Weights of a small mixture-of-experts language model, trained from scratch on English Wikipedia: a softmax router, 4088 steps.
Below are experts of layer 8 (counted from 0) of a mixture-of-experts language model. Rows are named router (the router's row for the expert), down (a neuron's output weights, with its number) and show model dimensions 168-223. Each number is 500 + 25 x the weight over its row's rms, rounded and kept within 0 to 999. Numbers have three digits each.
After each expert's rows: a language model's description of what the expert responds to. This comes from a sample of Wikipedia text that the model never trained on.

# expert 54
router:488459487499514503441489517508517495541529472493488515476486487522497504525479461495482485501454488497462500435514463490463481514527511493508508474478550522507518560467
down0:538465496524481484473519529540483524481513543528470493535539531508532530485463526517505539488505501541508478488488541478483517550556498489501472438496534501495487519509
down1:466477482529449517473524468469487498524530494501493498492523519486502496529526458497495506510478469501523559466527516520487519495503511509477500497495513495508478520525
down2:502475539480518489488557500504512497510537515511509487513441437512482503537494544507437511452521492521471508492508498454472504447485517548517528488474525528494522484482
down3:515509459485521489474540473489476486540553492499528494517493505507486453505499531496521488475514539467488491544443541571518443474529492534534485531496459491516525538502
down4:523479503497524477506484506509479485530516472517482500504571477456475487464482531511524479495498472522472514546465512514537490494500525482474501454509485502538489500519
down5:496476490482493481545465496504472480510509527511548528493479464536498505522499521474541506516505521530495490487498473510502486514467542494528479558465548539471485512520
down6:507502484547527536468470521463482497494461518469489463524518535522488525539480505490467516512499553511492499531531521502506523520479484499458506506533476506483511463494
down7:448527503508539519546487504511488497514494488485448518526500518493520475510446492508500474467501475473496492516530453505553520508519492516518519513535498477491517524536
down8:535494489500485423490518511483496500505479509490488511545520496511498510483483488489508524453555481511497525514498500527487445516516514512467524490491472523511459476486
down9:521482526502483501523512484494500563498484494491507512551511497496500499446448497499524510503448477531546497484474482564502515482504486477445529520491469480495521512491
down10:488523522454563520495528499452485440507490523499522469461506490501481515514469465529492447516485514535494490502510528503480492487516511495500514506514536500496506483480
down11:490497473516500513501485460468545527517519496524500459511515501485511478489507514467505544485491540505474477506522512512469451527501492527502528470499514556478513484532
down12:522516500494476533540529539509492513499454465471502495513496488477550520482497493465494490512506478548498516471504512516532521506475469493489490485476538493492465509525
down13:492497475474487474477495491490491499520446517523499516488473522467490520454506504483498531502539534508481522507518508530469511483487502491459521508491530490522539500512
down14:478505499468510515500493506514495509478486507549479464481489526519512483529515502503493490516493530519516512491528503508505529523541504482491545544547524536494472465492
down15:528452490478452478482480508476500531524518479515467483518505459521506516520509477507472554477455493470562469536528447526508482527503532493504521528485473505466489507514
down16:501470501451493506522474499474549541526481498490503476487508505494538477519481491548531508482497501491506469510540516510486437532525550508489533522494445546521541494451
Description: Consonant-cluster word starts. Opening pieces of words starting with consonant clusters, especially St, also hyphenated -st, -b and -w, as in Stretching, over-stuffed.

# expert 51
router:480465442522459530451533506547541450554514532485541534560497533483518518501485478496526501467545533529436495472551511496465499482508475507538483455502493524499498484476
down0:492456515487502495502480506486546475465479522511471515558485479528474505489486457485533493467468500522473500483487517530502483570516497525508501475493530522549474543510
down1:491528554513494526506531478482503517500492497523524533477543502492503487484509518513501512514489484503434482505548475488498472468515499465519526542490480507473465514467
down2:456489499502493494454517526469473509489556527520477526462504509497512506468467513471504466499477518531517496479534471523461487488515540469486482498513528510493499516481
down3:519446544451528524486485522499483465546491489462541513527509525506514492495498452518468509548493512535480486502503509482495475487531477482468476459505481500481472534553
down4:492493483518483485554480508510502472465493514514516464488491490538517452519492501512499529498498486473527509485466479534529531516472528486514479463470517463496534466452
down5:463447517472489500447523494493536498503505478504485489499513514520485519510519485489492533520458530484487510494522536518483489562514527501491516465499496501519524483520
down6:522501490482546477523517534497497508495481477531480489517511502539458521494483476476535478491506501480510499515513485567511501500458517496482526491498506512477524517491
down7:502516507499514551496492520503436492497496463502486544506551490499506508480518498495505505500550532484516479497465511475455533457530509487491561515467494512509489529484
down8:539474469532511518494486507481516514525488523503516511490497514538469497512472450504446529467475425481498512504556444466508466477483497464485498538491511547481555504537
down9:496472474498527497455501509514454487551536490473511528490501502511530499505522473497547506530447567472482514488521505467512504573530471520460498500505522491513514543571
down10:470508527493540513475450510502516535495520504534533486477491505496498482523520463519476508463496480502462448499510504468507485505525492513472519517443463470546486545520
down11:507510502523509508497532510512511473504493488438519534499461490476525535486500512484510521504517477517505514506499571463486517495482512533513513479435454503508479452516
down12:469507465505474502473512470494503482518544481528525502491484485496535456488545516529549498495450510480535480504471536489516494523479477491483548486518503538512490511485
down13:517536444486437476462467482515545483508507478461490513516489561519468475502499493492489528485498545487441488507501549523481533485470543490531506486511497482515502460506
down14:490542491545528512506485520502493541484513489467498483508500507492509462468513460488527490482530494488494527489499491505549518504506507544509521535466472467507482474539
down15:504468502462527489526492505509480493504473489538484480487501492483536489465499504487498521477510520497480507490507490486553489464517441443503471486485531492502480492483
down16:480500471496527510536465467498496510490479501502449491497547528482518453494450481475517516477504525502552480490480516516573501518501475491536502491460507533494549497477
Description: Degree and quote openers. Intensifiers and negation like very, too, so, more, not, un-, plus opening quotation marks, mostly within quoted opinions and reviews.

# expert 36
router:451481505493539503538465500480493473533519500499501529476473543481495536503435487506526486538493501482531471501505498500521493554472488542480464539475468477538514504507
down0:480512497462469455494471497488514500537487463537484553505496452476509511472520506498456479502491519451485529520537491500502518505500504497454491540529486502481526527503
down1:550515483505478446514479462530495518494535530539484501536523527457488515468511476499509523505491502510493514553506473509524504463513452508532468475512498508510459496532
down2:512547486532507498536486480511525523485501501482486487523493520488498497489464542501466466482494500453500546473512544463479477550516516504491458496492513494518558549531
down3:492491490469477480494512441487541505554461495523492512513530490521523474498488483485512422509491503507474507491498490414470483483510479468459546519489547518506454518494
down4:505515535494508478516494559508437519502515478514498471522551486546501525538527540491496510457487475433490511502512488461523473485531462524534531486499505503454504492523
down5:560497508481520506546478507509514499463518497468520498488461475507487484454504509503502529496496522511523503525483484472501477492467518481499500514518518530538536511493
down6:502491487528512511458502484504480489523522473495523500498499488477501496516482509523483488518519546520531534486486517500541508493495478465468481478481489442488513504495
down7:458514524517523469492481522503507507482512470485465495474539516531496506499497494484501493502508558470490514464481498546529512460468499473496501482457498521508507495486
down8:534495466545540450512498494527530486503510482535501529550497524479509497455551488532510544504518451502505453523465495530516467502490509513492488497484480456523487470478
down9:552500571501488521490524492508485483499455535529532468507527489481476496497486524558521521494479482483490488487521454485487482496532520496489485469452478522556548519504
down10:536471482515522541492530471510491537490533515490467515548526483547481501533494489477496517467463549487494506519545481443488489522547496509455482501527496461500492498556
down11:515504472519451503509523473492521539467483502560532506494483523540428529503551506491541466519504517510533517471529516524504527522519508519516498504501521547484491478503
down12:459500519468498496480497491489519473519461504505513511478497526493539525479494474493507466469502488508483492489505498483516515546463511522510490499485504504520485543554
down13:505487473446523467504516493483469533535505493489470503506493490483463497504449527494537502431500459510516518473505481486497502504524484475494483489499485472488512481499
down14:560540523525522489493516469504499516480502510527470536522428490488542494511494487534546540520521470486510472468443523482522523528501505515507528515532500481514456470481
down15:496509466528521515524469491538492507455464479482492521511548486462485493532507510513541473535531513480522488520489532518509505497494511481533471519462455506492516496474
down16:508510512500504507495463522479504473486503474516471462481517467543524544514530517526456547498530490494486515464511503503468500484530500479528544506492527523521482506466
Description: Mid-word letter pieces. Inner pieces of rare or foreign words, often with accented letters, e.g. provo-let-a, cerargy-rit-e, Česk-é, si-è-cle.

# expert 24
router:487468507524457528543453510448485485508510511508538495522532499489494507506505496506499504502518492483506453552479496491532538533478494483480504498495443516512535538522
down0:516468426543450514499505468495471502515485485496495508474510484502493475493472469523533521505512498480515495469528500476453446451492493518521516502536517442534503511499
down1:492515508438479511450503459558539499524500477485533535541488490483488497498489537508466515519539542517520492515511537522482510505484486484506519528565524467495472461527
down2:468493492510499468523461516536503451520527522524465518507524546520511486517528476461508504553489507467490496487472524495466470512490475463455488507473457483471485487498
down3:496445513519517516508508493450536474509510457519511496467516504485520513446534498487546512492497507484534498506487512474533505514522522486497505500503484508506463544507
down4:487504530470493545531501474512497484508523443516494538499492480532482486518509507502500479475511517498445478470482492506528476473498493516528466509513502542510514484510
down5:537528493476524492522494476489497497515472469476497518521477522500521494516444502521484521552480505495479506477480481525523516484521536511460527505478510527495488500477
down6:507478534518483493437489500537513475519488496466517484505496472495507462517504447494485469499507464509515505534499518522511510489484491479507521520494510536469510502477
down7:488495523482502513455510519492449451504504497543503483442490539497508501499504498475478519492489537482464482529495486492473496494532482475516572488476517519512483526522
down8:542472529519460518539520543436483493540503462507494481440503533498487490491492446519511484520455481483530498511464521466535503492527501479523526479512553472510513504489
down9:500468506514499452458526466493476495499512503470483493551505473546521491508512479483527534466491535500529490479462496517531513512513528529494503474449453529522540499472
down10:544493495529478500509499510529504504487460476535481473455497540489530475493502459480530483502513461505540502464543515523486484503463531516513499489495534482496537531519
down11:529576499457526503521502508506472498470514493517501524552522511491493502506482522498486520491457494515491499493473511515518530499500509509529454485495508518494524527529
down12:527513463476500482522474496493470497501506525509505490478498492483500528478498506509438507492497526516473500520511469525510497499457511500489534559506495465518523485469
down13:492514504510479551501486500564505499482481492497479509506515485474505538497538517499540505528486510523514519474459512472512443522530524527507471517503504527455454522506
down14:517461474498470446473491505499508486494482550532467494521484465449477513522491503510496548478494512505544508473521520503508480508480456537519494467484482477509465521526
down15:474509454513516485470492493484478561492487541480528517539556486465522512541513530491491520520493485498498503493529463496451443519539488488510555514495471486492503529488
down16:470455462497491483492501507556518525520483510493521520475530492513540491526480495488519556504498443509507505553494475499478522490483520516481520550501520531523504500541
Description: Noun endings and heads. Word-final noun pieces and common head nouns after his, this or The, e.g. the -idae in family names, species, station, career.

# expert 20
router:513489490521512527506488518533503485504507527494502498460476506506460487454575447512492514460525542551531536487480465511482507483435472493473458454508519547504497504475
down1:519535504517514469501487497505543500463504489535514493524478508521497479474476477497491554473482502538481529503545492485489528455536489550440488489522516531523496523559
down2:483499504500483490478518517529497527526459526505551498429500509486521496543505495512521517461508487501443490504520471533471464485504486460511499544468527464506473521510
down3:501470508460471474457490494568517465486506508475492505466477504458513477519506461506481482545498504510514481520519481482526478505460471488493487455519507495523491492445
down4:503470475484538486529526520504515496540485545510560499528501561463467463512509497526499471486500480510480499484548533533479445517476497501502507517478502500502504557564
down5:526482494509471510524490553519503506516513492476473549496483502483479502495524444528516501487541524514527495479499472528503509532519481537459534504518519517516516511522
down6:491489471517472505490474486478497515506484523495469504509549519508486469535503495461476459457470506530494502479493520484536507472507541564474509483490499457495481516460
down7:469475497488480508477461500528525500515505515551521534513497495500494497506512479538476480501505515518471499458511525525487523485531541510542542516498511458533518491541
down8:486537464531495473520469529511510512481506519499528545442488523502455505503532533499521463529505500523521524538502536531471506487460460450495481521526503494482491447507
down9:513466537462449501472526446516492540491494481448510501551525473510524479526447524502505451506521459510499518498445500491501498487492474530503495479534502533500494524450
down10:508481532514501500486478549504544493509493527487546511474462525519559503519525508504468531462490478485499469468462505474495481524513503486551508514494499534483508485469
down11:511457525488520472503494477511533482461501520511496511501502493473458483459451502458464450497472520471530508496492520496483497517478552456479460495498490488491473509505
down12:466489511533504478505533482513488523498474511519501528511518481465488504500486509529488559500501519491476508484515491516510526525515519453482504484479537538517487521545
down13:554489495464563499453506513480516526477487501511528458517515493501501472505474518527484516528505463565549526503492486556499512545444487495482523480493520501490529501500
down14:509492500492503512531531513495497486547563522462463472520518482508524499493491496527547497514502475451521475501525519472510491489485479504509524511520468494462563504496
down15:502514467475489476504481506493491508545486498532498499486504458501488490465523478523517454532486539491530470517504482480485539463442473497503474525510496509541551522508
down16:466505478476487503511468529492508484509548511516461513521465480511465503500495506537495516522473468469472541538506501491517502504497480492481531530473462463509470478447
down17:472485481533472499478514477465521513572530502502512488502498586511501547469511489516456511487485518511523493492474500543503503535534511529538461461507487471473503517521
Description: Word-initial letter pieces. First letter or short opening fragment of a word split into pieces, such as p(irate), par(ody), R(&B), often in music texts.

# expert 9
router:518497490535482500517497505517508499446466525498469460488500495461459467506540543520532508520501532479502523451423523491531463491515506515498441530522506488506475501467
down0:523500509508467455504491524477501476471472492458517541537503524514523500491492504526440536475506446456520489504470505514524493500511522498486471543477520508509503487505
down1:504501507498536484509504471506484527515528515499500531511486476495557480482477479473489467454502481471507486491514490558504510485503455495473501489509525517503507502500
down2:488478529508514477479520535522490532480497493457484496530547494518518507511486490485473517480480448471513501481497535523559505476489509488498483515488496450478451493507
down3:507528474520543490505486514537515522515487526515513502489513505537513527483466462506481503482495447480496535523528518537469488571476540498504489486541464492515472526498
down4:484467474536481469494518505500515446486498534495561456479528484504517508528523490560530508551490501497490481510494482497473509492533485477483471439455542535514503555493
down5:505474486484486482506483470480516483512496484472497511516482446490459476512514517445478496481496541487512479458517506492553559454535515482500504456495517525518510514527
down6:481480488508548515497529504501484530495505504484500488485501479539503443519464490528530530543479560504483551538490428488470513491501541449473513480471436489483531496511
down7:530474475457535550514526487480500498548499517494467541481514482497504462511524467501487467473548501508531550497508466460482474516498503515513521476507515486482530418526
down8:490532492506508516493441504471489528514530482515497507503470479513474509512491500470510479492492509550484507499465508503482510490512536511491542503452535502498436536489
down9:527505453490494448516513507497472506479484559537493528486493516501498513482489545517508528491512520507450521502513513473453520471502509474520480513508518517495485520487
down10:525482470478472468468527496461468534536502501489533482453448519495474493489534472546565557542477497498483488476523495496491490489506516484532528456502470505474503499534
down11:518468491491481550521447520490539538493501513498469501529496508458479491491521505484497512496469530480508508502513528543498522483531480537490508515476477519487540543493
down12:473530506486483501521505516499505503515555471502538524486497513503455459499432497474529485484503505487545498498535503479567482528494512519465535484540484505522472514477
down13:514474521492531469495473508522527469476508493542520495521526510542517489522496512506493546485537543517453485516502470546541495501490502525464471521521521497498499489489
down14:483449532513496494508531479455531534476534483492469536519498492464461507480512506504513461494485508480486475459481475533449494546524498555479502499525457489524509453493
down15:500450500471472498497498516498462506473483509497505509493483517503516470494523503562524452562502476493512508452498478527493499503478493507504458466517485486478469508478
down16:490509505506441553501496486522506528551545481519502517494523471506451504523543502489508467466470507503563486524494521484516489480511507477502516463498518522520455497451
Description: Bio-opening articles and prepositions. Articles and prepositions after "is", "was" or "by", chiefly "is an" opening biographies of American athletes, plus "designed by", "won by".

# expert 62
router:493476523499465516502495527534503484438505511501482523485502495480474506496528525482531497468460505488524511513526522494515482503511504486518448462498533534512471516537
down0:487521535481525499495468478473576502530490498492526489533523506493492444519538455537523453525471505469535481497518501547487449502486473509520501521517500517462519488552
down1:492509480536498458506441526448478526478531518530476510487519489460448525512466534492500531557532444464505468475528484505503506556470494513496486517469538506506509475503
down2:491500493531496481503518536467494497508527503546458490499508501523499493515494510511514490500490495488498497507500484475494478517527520499529494554457494512587516524443
down3:515486508488491506488521499513476464505475512461518528530480486491507525514498515553495527554478529443515503504470448510501544458529447496499458478501509533486520510542
down4:488496521490510475495456477512490488477516489517526475507497520494527534541507485514519509468508459539504493447542501473481472494479498530549525477458507478527484537511
down5:477507511511470463472504483448515547478507491500524483506498524502486513505477499479553515480516520464523494491540505496493492538520535492536493506480532517484519552564
down6:498458478514538488558456498522502524494494550493502529509506505477464515508512499511524486483511516487507502485517519541463493459480516493453531493501491491478552546521
down7:512458431540487515476490480526427519532509505496513446487510481490527466500559497489513525493504472504471496457521489500498459487473566508488484479541505509502474500487
down8:487494496531465511503509464523469491551502506530524498540544493475489512471459503506485493490498496504502479456527542542491458470492508492474504448444506499506479519525
down9:513521516495530491488477474521500508490481507472526532544503495485508471520466490508533506503479527609456566490496508451490529511479492533545463481566467535509523491495
down10:499522480527499506528480505489528511500512491472515501454567544478545472497485513551522503509466517491510512468519495469488526499493485480461502503497548472516488492473
down11:546472521490519510512490507515500520479509522503494575455486503472475431476504494507499485478473517467521540530462442511454511490512512474488470524507527524475471540483
down12:517499493505473544468536495514481514486526492525522486487489489538519510487492470524492506488551521516513499504540517473479510458495497516485536497514524515519512501513
down13:479445491486506470475517524508506502490498513518507504519518445520527522503495483469512489492512499524494493536431475485520487517504542547485521500482499470520503504488
down14:512480461530546512456500483469494534504471520499493495523498450515479527520508535508515499490496483511526499571485507572458505495485472494502489498432461465476489507520
down15:483552523489510467484461506528504543483517520516487488501513484514466457510525471496496525524477494479482510463501506504459471503530556483486509473475521478489493484483
down16:485524505495536446514475465524525508490486480487495494521512495490520502481455497514487501463503506535517507483506523508523515506496508487498514491496502430533508467525
Description: Degrees, titles and awards. Academic degrees and titles like Bachelor, master's, Principal, Philosophy, and table cells with Best, MF, DF, medalist.

# expert 31
router:555504477507466527483503488496478532514454484505492519554496545514520522530516511527481512489499491535503532501473505471452482494522473472542467539502499486551530493543
down0:502539535476481508459479538521517539505525501458525494530527518499531540499492548503500509500545499516500486492460520462475518499533460482530476508498510488539465450471
down1:521502482520518517495496519491517520474535488445482528498516480507482485494488480522467488538488500474537508480496488469497509542484508543516496503493497539454497531468
down2:507484533473517541504493497472511491489463552507529501519545448517511443463475482484514495504516516484488493502518448487507486514472530530472486497525529503533482516539
down3:503483477508534510503501461524458486489551527520510511522499506482465502500513496522479467496510477478471513482483470513481503520475435469475508494482499529441531508497
down4:513482500543491543527456481551522482526517516500506468504491507487504478490488485538453519517478481495483468513526442520512513530526488476493547479468484493488491507510
down5:486438525505481501503478498487511493507485454441519543521482556479508538534488477506505493503442512502500488510536511514454518533495484528493492506518488508449513548534
down6:469485499503477528510528518462504458560500484459490453529492491423532509524511486515484496484521528499445521466513474479503519497500505482509473477502483501506530470483
down7:482533524506503521478500464494500515478466515506505523511469502495495505515542513478530476459452480525542497451515568507498529503485483483440455495482497482475531514481
down8:502502507505510522486520522520511517524492517514459473508471482477468555532487510468521492503506502496497500463481532503531499449469492471482491467501554500562459539497
down9:522502485500491498461450511530514463539549487523496509456503529521498496472532491480510502490491481459498499516500542475495479498485505521456545514458479520480484467465
down10:499512482494541455443516488476440477531499490532510489547478498477481523514494518538509500494508509493519506514472449407475513499530506469485479502516464474506499516537
down11:472553526512493548510483500531500490462499514531512538510479506506519460505497470515492480498459486529516516502504487504536510500505516521523502480468505505520527473492
down12:443467497498528516463491430520462474472505529486538527455505541514516512485507495521548468487502515495483546499506526495491485511520499511466541530456456519463532460504
down13:526500514505488481484473479474463512553482530501504509519506520532510466534494463446438496484456484511523525451511522488523486491502524547491467485495509511504488523554
down14:493471479487455516526515508509506525484521529497469443516517508512455469494494492508515482521516456494537485500471500478536466492500527498501468477477516481531496526471
down15:525493475484477442501543503491520489511483490457539479539521510549523561477559496520509496484510523485471525473471534507528508506473501511462462489474480462511485495533
down16:503484500525493514515515484497495486546486507477482513474471497512506536522474492492530462532529568497477527517525505533420497441517453489489466517556508484479513515542
Description: As and copulas. The word as (as well as, as a), plus such, like, became, was, being, introducing roles, examples or descriptions.

# expert 43
router:468496508481523473508483499467517500546518509539521463525516508477504529502491497480482494491501518475492492501494485476546514495502509444478531451483480508511548522512
down1:515474512496515547513471505455522485458467492521473497532508512504455514476458456522498457492445486530501515473476527500495505558496509536495486504482487500473497521530
down2:536553498476541475520507438470513495516485519473500502575508493530510516461488475526537510485442515476449523519501491478483523473473536519535513510483506521529528511523
down3:450463500510475468504511478448472514495446491509520469535519515568524462510508489499510487537493509540508490488467532496551489510529540564465501539510497493482522507548
down4:526480497470519503458524511485492503565541482486465525476527494485472494489504501503480495525472470478455500464510550492508499502458487471514494470501477488500471513468
down5:507505478526472481469532512503510529472521489465485496505505523491500490521461507492517503442534485483496502484496507541450509490498428526520502506510532495511523483459
down6:477488520495499515447503522545488470502534465499514491496521479472504522495488478499471512497568529500529484519489483514537499498505470477481526463510475483538484510514
down7:503529495473540537529551511520487487492481485484492491534500542457499455480500487486500536525463495498505466507514500469504537525480530483512462482541507511536526526516
down8:482555544504485456526482487489507533480489456479503512493466490530464523542490467473545471489491484518504492544497508508512513493529459552477498528441551508495477528490
down9:572506445532479500486489497524488492490520519472494513485499512507504458503551486475517511495506485495470478462475515541515507483470514461506460480534517497487482531482
down10:535469480472501462485494516457480486486521515511505478493536492507481498477513509501463545540501506464508508530523460449521488481486521485513503497514452491563440480495
down11:501495492477487473502503525490492478505461495518469536486539465507520465510495499480502513516467542481512547480521468496538471495503509475493494515485476477518589469512
down12:497515523534499474471493510554481504475488485492461477464502511492488539528508491521528494463486484501494498536467524516510467514508488499473462530510509526503520474479
down13:504468511557511440513493543501527480482505489488483491463507496493500519489482502506448472524477557464458563486534510486499501494532506490481462491513520513485530484482
down14:482458505489516519510483469429523486477491514537485520514549492457517479478505526524475541498511509500534486531520455509465486526521549483534526494507569525511525500504
down15:499471502503482517497476575533500471500494523499496484443527474504562512484526506515472488456480528510537488484525482492479454516480486491513551522487458501494501519517
down16:494482472484473508505498453513495528477501489484512498557490506461499495531479531500467489487454505543485491485512493530522514497515503511500451486509523496462492514496
down17:493541495514556495514489482492539515563527496468485534481541489491499482516488505502526486510494481525476477501533490507459503516490509556460479513490510510485491496463
Description: Role and membership nouns. Nouns followed by of after a or the, naming roles or parts, such as member, part, son, President, Earl.

# expert 22
router:492514533475482490543488529493459488468495510508483539492522496487475501492546542542463459552521468485451503523509506500522506481436510482466445501538539481531497499502
down1:501495458524480484542548466512508556499459526530528522511456504502459509480486531518464490541465457560487513496505527506498483525483516482479462518505515523527506499498
down2:497471492523523466502448485496535507499462490478498521527498467485515488508511483489514516529472493507530502521510481499515476497520511499484485473500470501494491528469
down3:460507509509515487521517528464487453485509518502507472449527466449502511520499521495501479466532488491509471475507490496487506523467495536480490518548504533508471510478
down4:509517507483503501482495511498497496520538513522490579526529435514495520510505508551486484517465530483515523472534491507447473521499491471526469521495513527508487492519
down5:507484508476496487467528484486558475493476507503511510539500498531512505501481438502467503488477507545503489534534484518498507534498520532487517484435496497544517517550
down6:510447471483477527473498473510508484472491537532521478470515533504537525514535549495493517506493453510520501468495482524512450523525458493511484515531489481518526502466
down7:515521518531536504523455483503495525492519509513511499482485437495474474526492534456545512535502508518521538490560494469503494503528508485504506516446473530479512496489
down8:485500545514492482516491485492518523513515507496432482480519483493508471512514531486504491484464464477484498571492498511503497502505478511518511487490471477515466486504
down9:492494476516456478481505521531494484455495515494532517480520497501499520509530493515521507506482494425488531510527532497528521513522520496485518502507492520491524494514
down10:541511497502470542485509517556476501482488471502527503519508493495459536498490511489480516534486519535491485497455457475497467480506490510551533529477508501507500500489
down11:503497498456520527502499527507543523485517527498545485499490532492509509495490442511469492482519478473501494524491460451541505498447498492512499493483483503530516482524
down12:500486493486516487492484480488506492462492474532468487549519459521524496503546472518503480510537525470506482501520537478481497526538507530534530495461486514522472496516
down13:518458524484451524511490524546478523484471510554497532549533506493521523504505504460460477521492447498506511494455513480516498491466504487491482489562495508495482509487
down14:476510475486513523485463465490462530527441512476479485507473462480498510496464472477490532539519478516493501508521490538511502533493490469510490481522482486489510532478
down15:508508511484514509491460534452452486540462500506482508514494471521517515478496501523491527515496501452496537501483490487482521447509496498496531478526499510494491469524
down16:527509486477478485508496484505471483511501483504495537501523459550536501519487462518476498529491488478481543526500515490492518478545488482525489515488510493529502483511
down17:520534562531500512497500541477551510526507566500486504472540528528477527496485493486473452488525473459471482491476518502478472485484487463471482510517516522477510474495
Description: Personal first names. Given names and name starts of people in rosters, match listings and credits, such as John, David, Ryan, Willie, Benny.

# expert 59
router:517486559484489456531512513500522482466486490519455537464494535466461518471495541529454475534526482458530523500493508498551516481501506470489514550519505509480469464524
down0:500499476503516517445491546481472470540499517509532467486474479550497515489495491488541535493487493515471512527537458495464496523453490520507568489488505497522483462504
down1:425521512482505492502501471521496497509537455497478510516511537465481486534455540490512501501506533459512512469506536517490517521508503495493527499511520489510505505486
down2:503504547536522500476522540492510477498514469526472492504513560507452478451520531535510531507498480530503512500499511500492513469503486476497504494517523529528461492514
down3:554505551507471492480526528504503465490496474517469487500550464465470502479505477485501501485503485474500517444537527531492481479503490487515520537459494523477515469509
down4:473518475553501528462502522497504542494503514507498531475498505488504501516463469525524487486499493483464493524509445517494487532512475493500482482510504474479495465527
down5:512467487490476488519503504455501514542483487498508479505476488502524482486464455522518477508509499499443468502495467546495500501501502499509482473447512500466537488490
down6:521496474506544533502501522490510515499529486495528442490478506473521464505517501534515513493498538496501530505516508532555525504504518485492494486535500527483515515507
down7:444487466455503526514497479489495531457502506474496484536484479499498453449491516494540528485506521501499537491483544510527477499535499512493530477499510545475522483502
down8:495485463489507510504521489515516519548511485526467561535492464503502495479519491534515517460528545514481547499504507485528478568518492526516523469467515479487466528506
down9:505485521512482480463519477534480478459502500483495481561552532490499473477481487494504515539525451500501501534509524465534411487515505510514474464496519521498510499465
down10:542501460527513519536451468507475486501496554499514567521515526473547477533468537500467504526487489475510508517519502510510536453526497487526476509528467505538492533469
down11:475518509477492509491455496550466493503492533470506488479502497534507525502485479570504508469495489512507510481533495510521504486483513538532546504482505496498520544491
down12:503529516469502485516500496510499481456426474530509489491522489459481505498540510521515485509487476452506511476507538490491514493511480528527476543502491483467462520517
down13:475456490504477470535497531527493463473485528514514564500512519509490506484505548523444469520516489502531491486496528515500493478536493523520479544474530513481517497524
down14:507533495510547485499493519526522514525506519500510552548490508513507518501488544502534476522483532465468494495502546503458521511464497464500563446487501484499484468494
down15:539494504504500493475457540523501493460497487458508510508510495474511520523494524532496531510508485495499510484515494509495526544514507497466529511522494505519529472521
down16:515509474538505481488494508473515512492511485464521490511525502494486497534484494482530513463481480499550514518470505494481466513467539505508453536498514472508542557490
Description: Sports team names. Capital letters and words inside sports club, venue and league names, often in results tables, such as FC, Racing, Arena, Rangers.

# expert 47
router:495466557488548530520450505521487487491479532447467500552505517467525514466488463521519523498555492532553543520447450475511504487500498508473500500520516454511527512497
down0:474491518472451495481519478492519521543536514536507524531463496484518478526442524465516497486502486544485512538475458480481495531495475493512449496501498505493497533488
down1:484497528492525490485468504496477502470549494484482513518509521498492494477523491520529472496457508537520530531486498491501490480484520463509495528517453456538448483509
down2:500512517496509538493470475497517540478462525532506531496500506526496500483557507523485476491485523513484511470500489497521498432484464519506485480509489493537486502506
down3:464477537500477496480479521482493505450460518513494462547512527490453512499469513471528504473492516502469500483524503455501496496517502451497501492515504527509512493489
down4:500489526509543509484507515492563489513518467489478491492508495497484516495471540503429513478492473502532495512476494526534514485497486553506460553489476541537498521490
down5:544503457518450501508535482502497515470516518499520487487498468500490507495478532537467531529526482488516501502483459527516549499477472504492481507505522508476496497528
down6:518495508520507466491451465514500517514472503524515478496516474519469548517541496511482455499524467484500451489521506532457526502513504475481492498502537527520540482523
down7:492547503465518471500521510525491484488473470458516450497522506554483455529511498510514480497522543432547519497492524482535450476467539476484536559464489469500522508519
down8:542500499517492478524436441521535538500465503513477472492470446488513486472525527523469468511538514482497506464457520472520552543507495517527489473488494521491523509501
down9:535471484538533496496437507498474486448484524542523528521517481482487584478496525507540500443518503501485514495489478482501476503517472530474476505507530478490479496494
down10:469528477487484528510514526482534533555527486529474527476517523543496495546483519512505538516469531491472458467560526523499527549466511500520515466459519514478488509538
down11:508499551480497507481476522520477501469484503553483472514489485521473471492559522496475496474505536534504503521525485510527516496467481513522494484503478468531515498496
down12:495530484466505512502550479467452532528509539505520471481519506421517509507469516467540498487444510485488521424473463489452467495419489486532485490459510490551519457500
down13:496489482529469511527489495479504479508501482471475490451470498532510460518496452498531498514484510523516516488479509456521520535477537528456514464497469485515495501509
down14:539477504540448479522488567468438470470478499512518499496534501525501512508543481488501517542514517505491502491489493511497477500506501462517499532517515485475510505483
down15:505475514517496481508468494468488467469510476507455510503539505507488471504526509503507483519535487499538479547531513455508456476511507514506514507491479505505492539453
down16:497500537514522537518500483488493462457496483514518485477527511544471490517506497490493543468519501501462509532489522509501509486534508489448503505478512515460470532516
Description: Romance and foreign names. Word pieces inside French, Portuguese, Italian and other non-English names and phrases, such as de, Saint, Paris, -iques, -ement.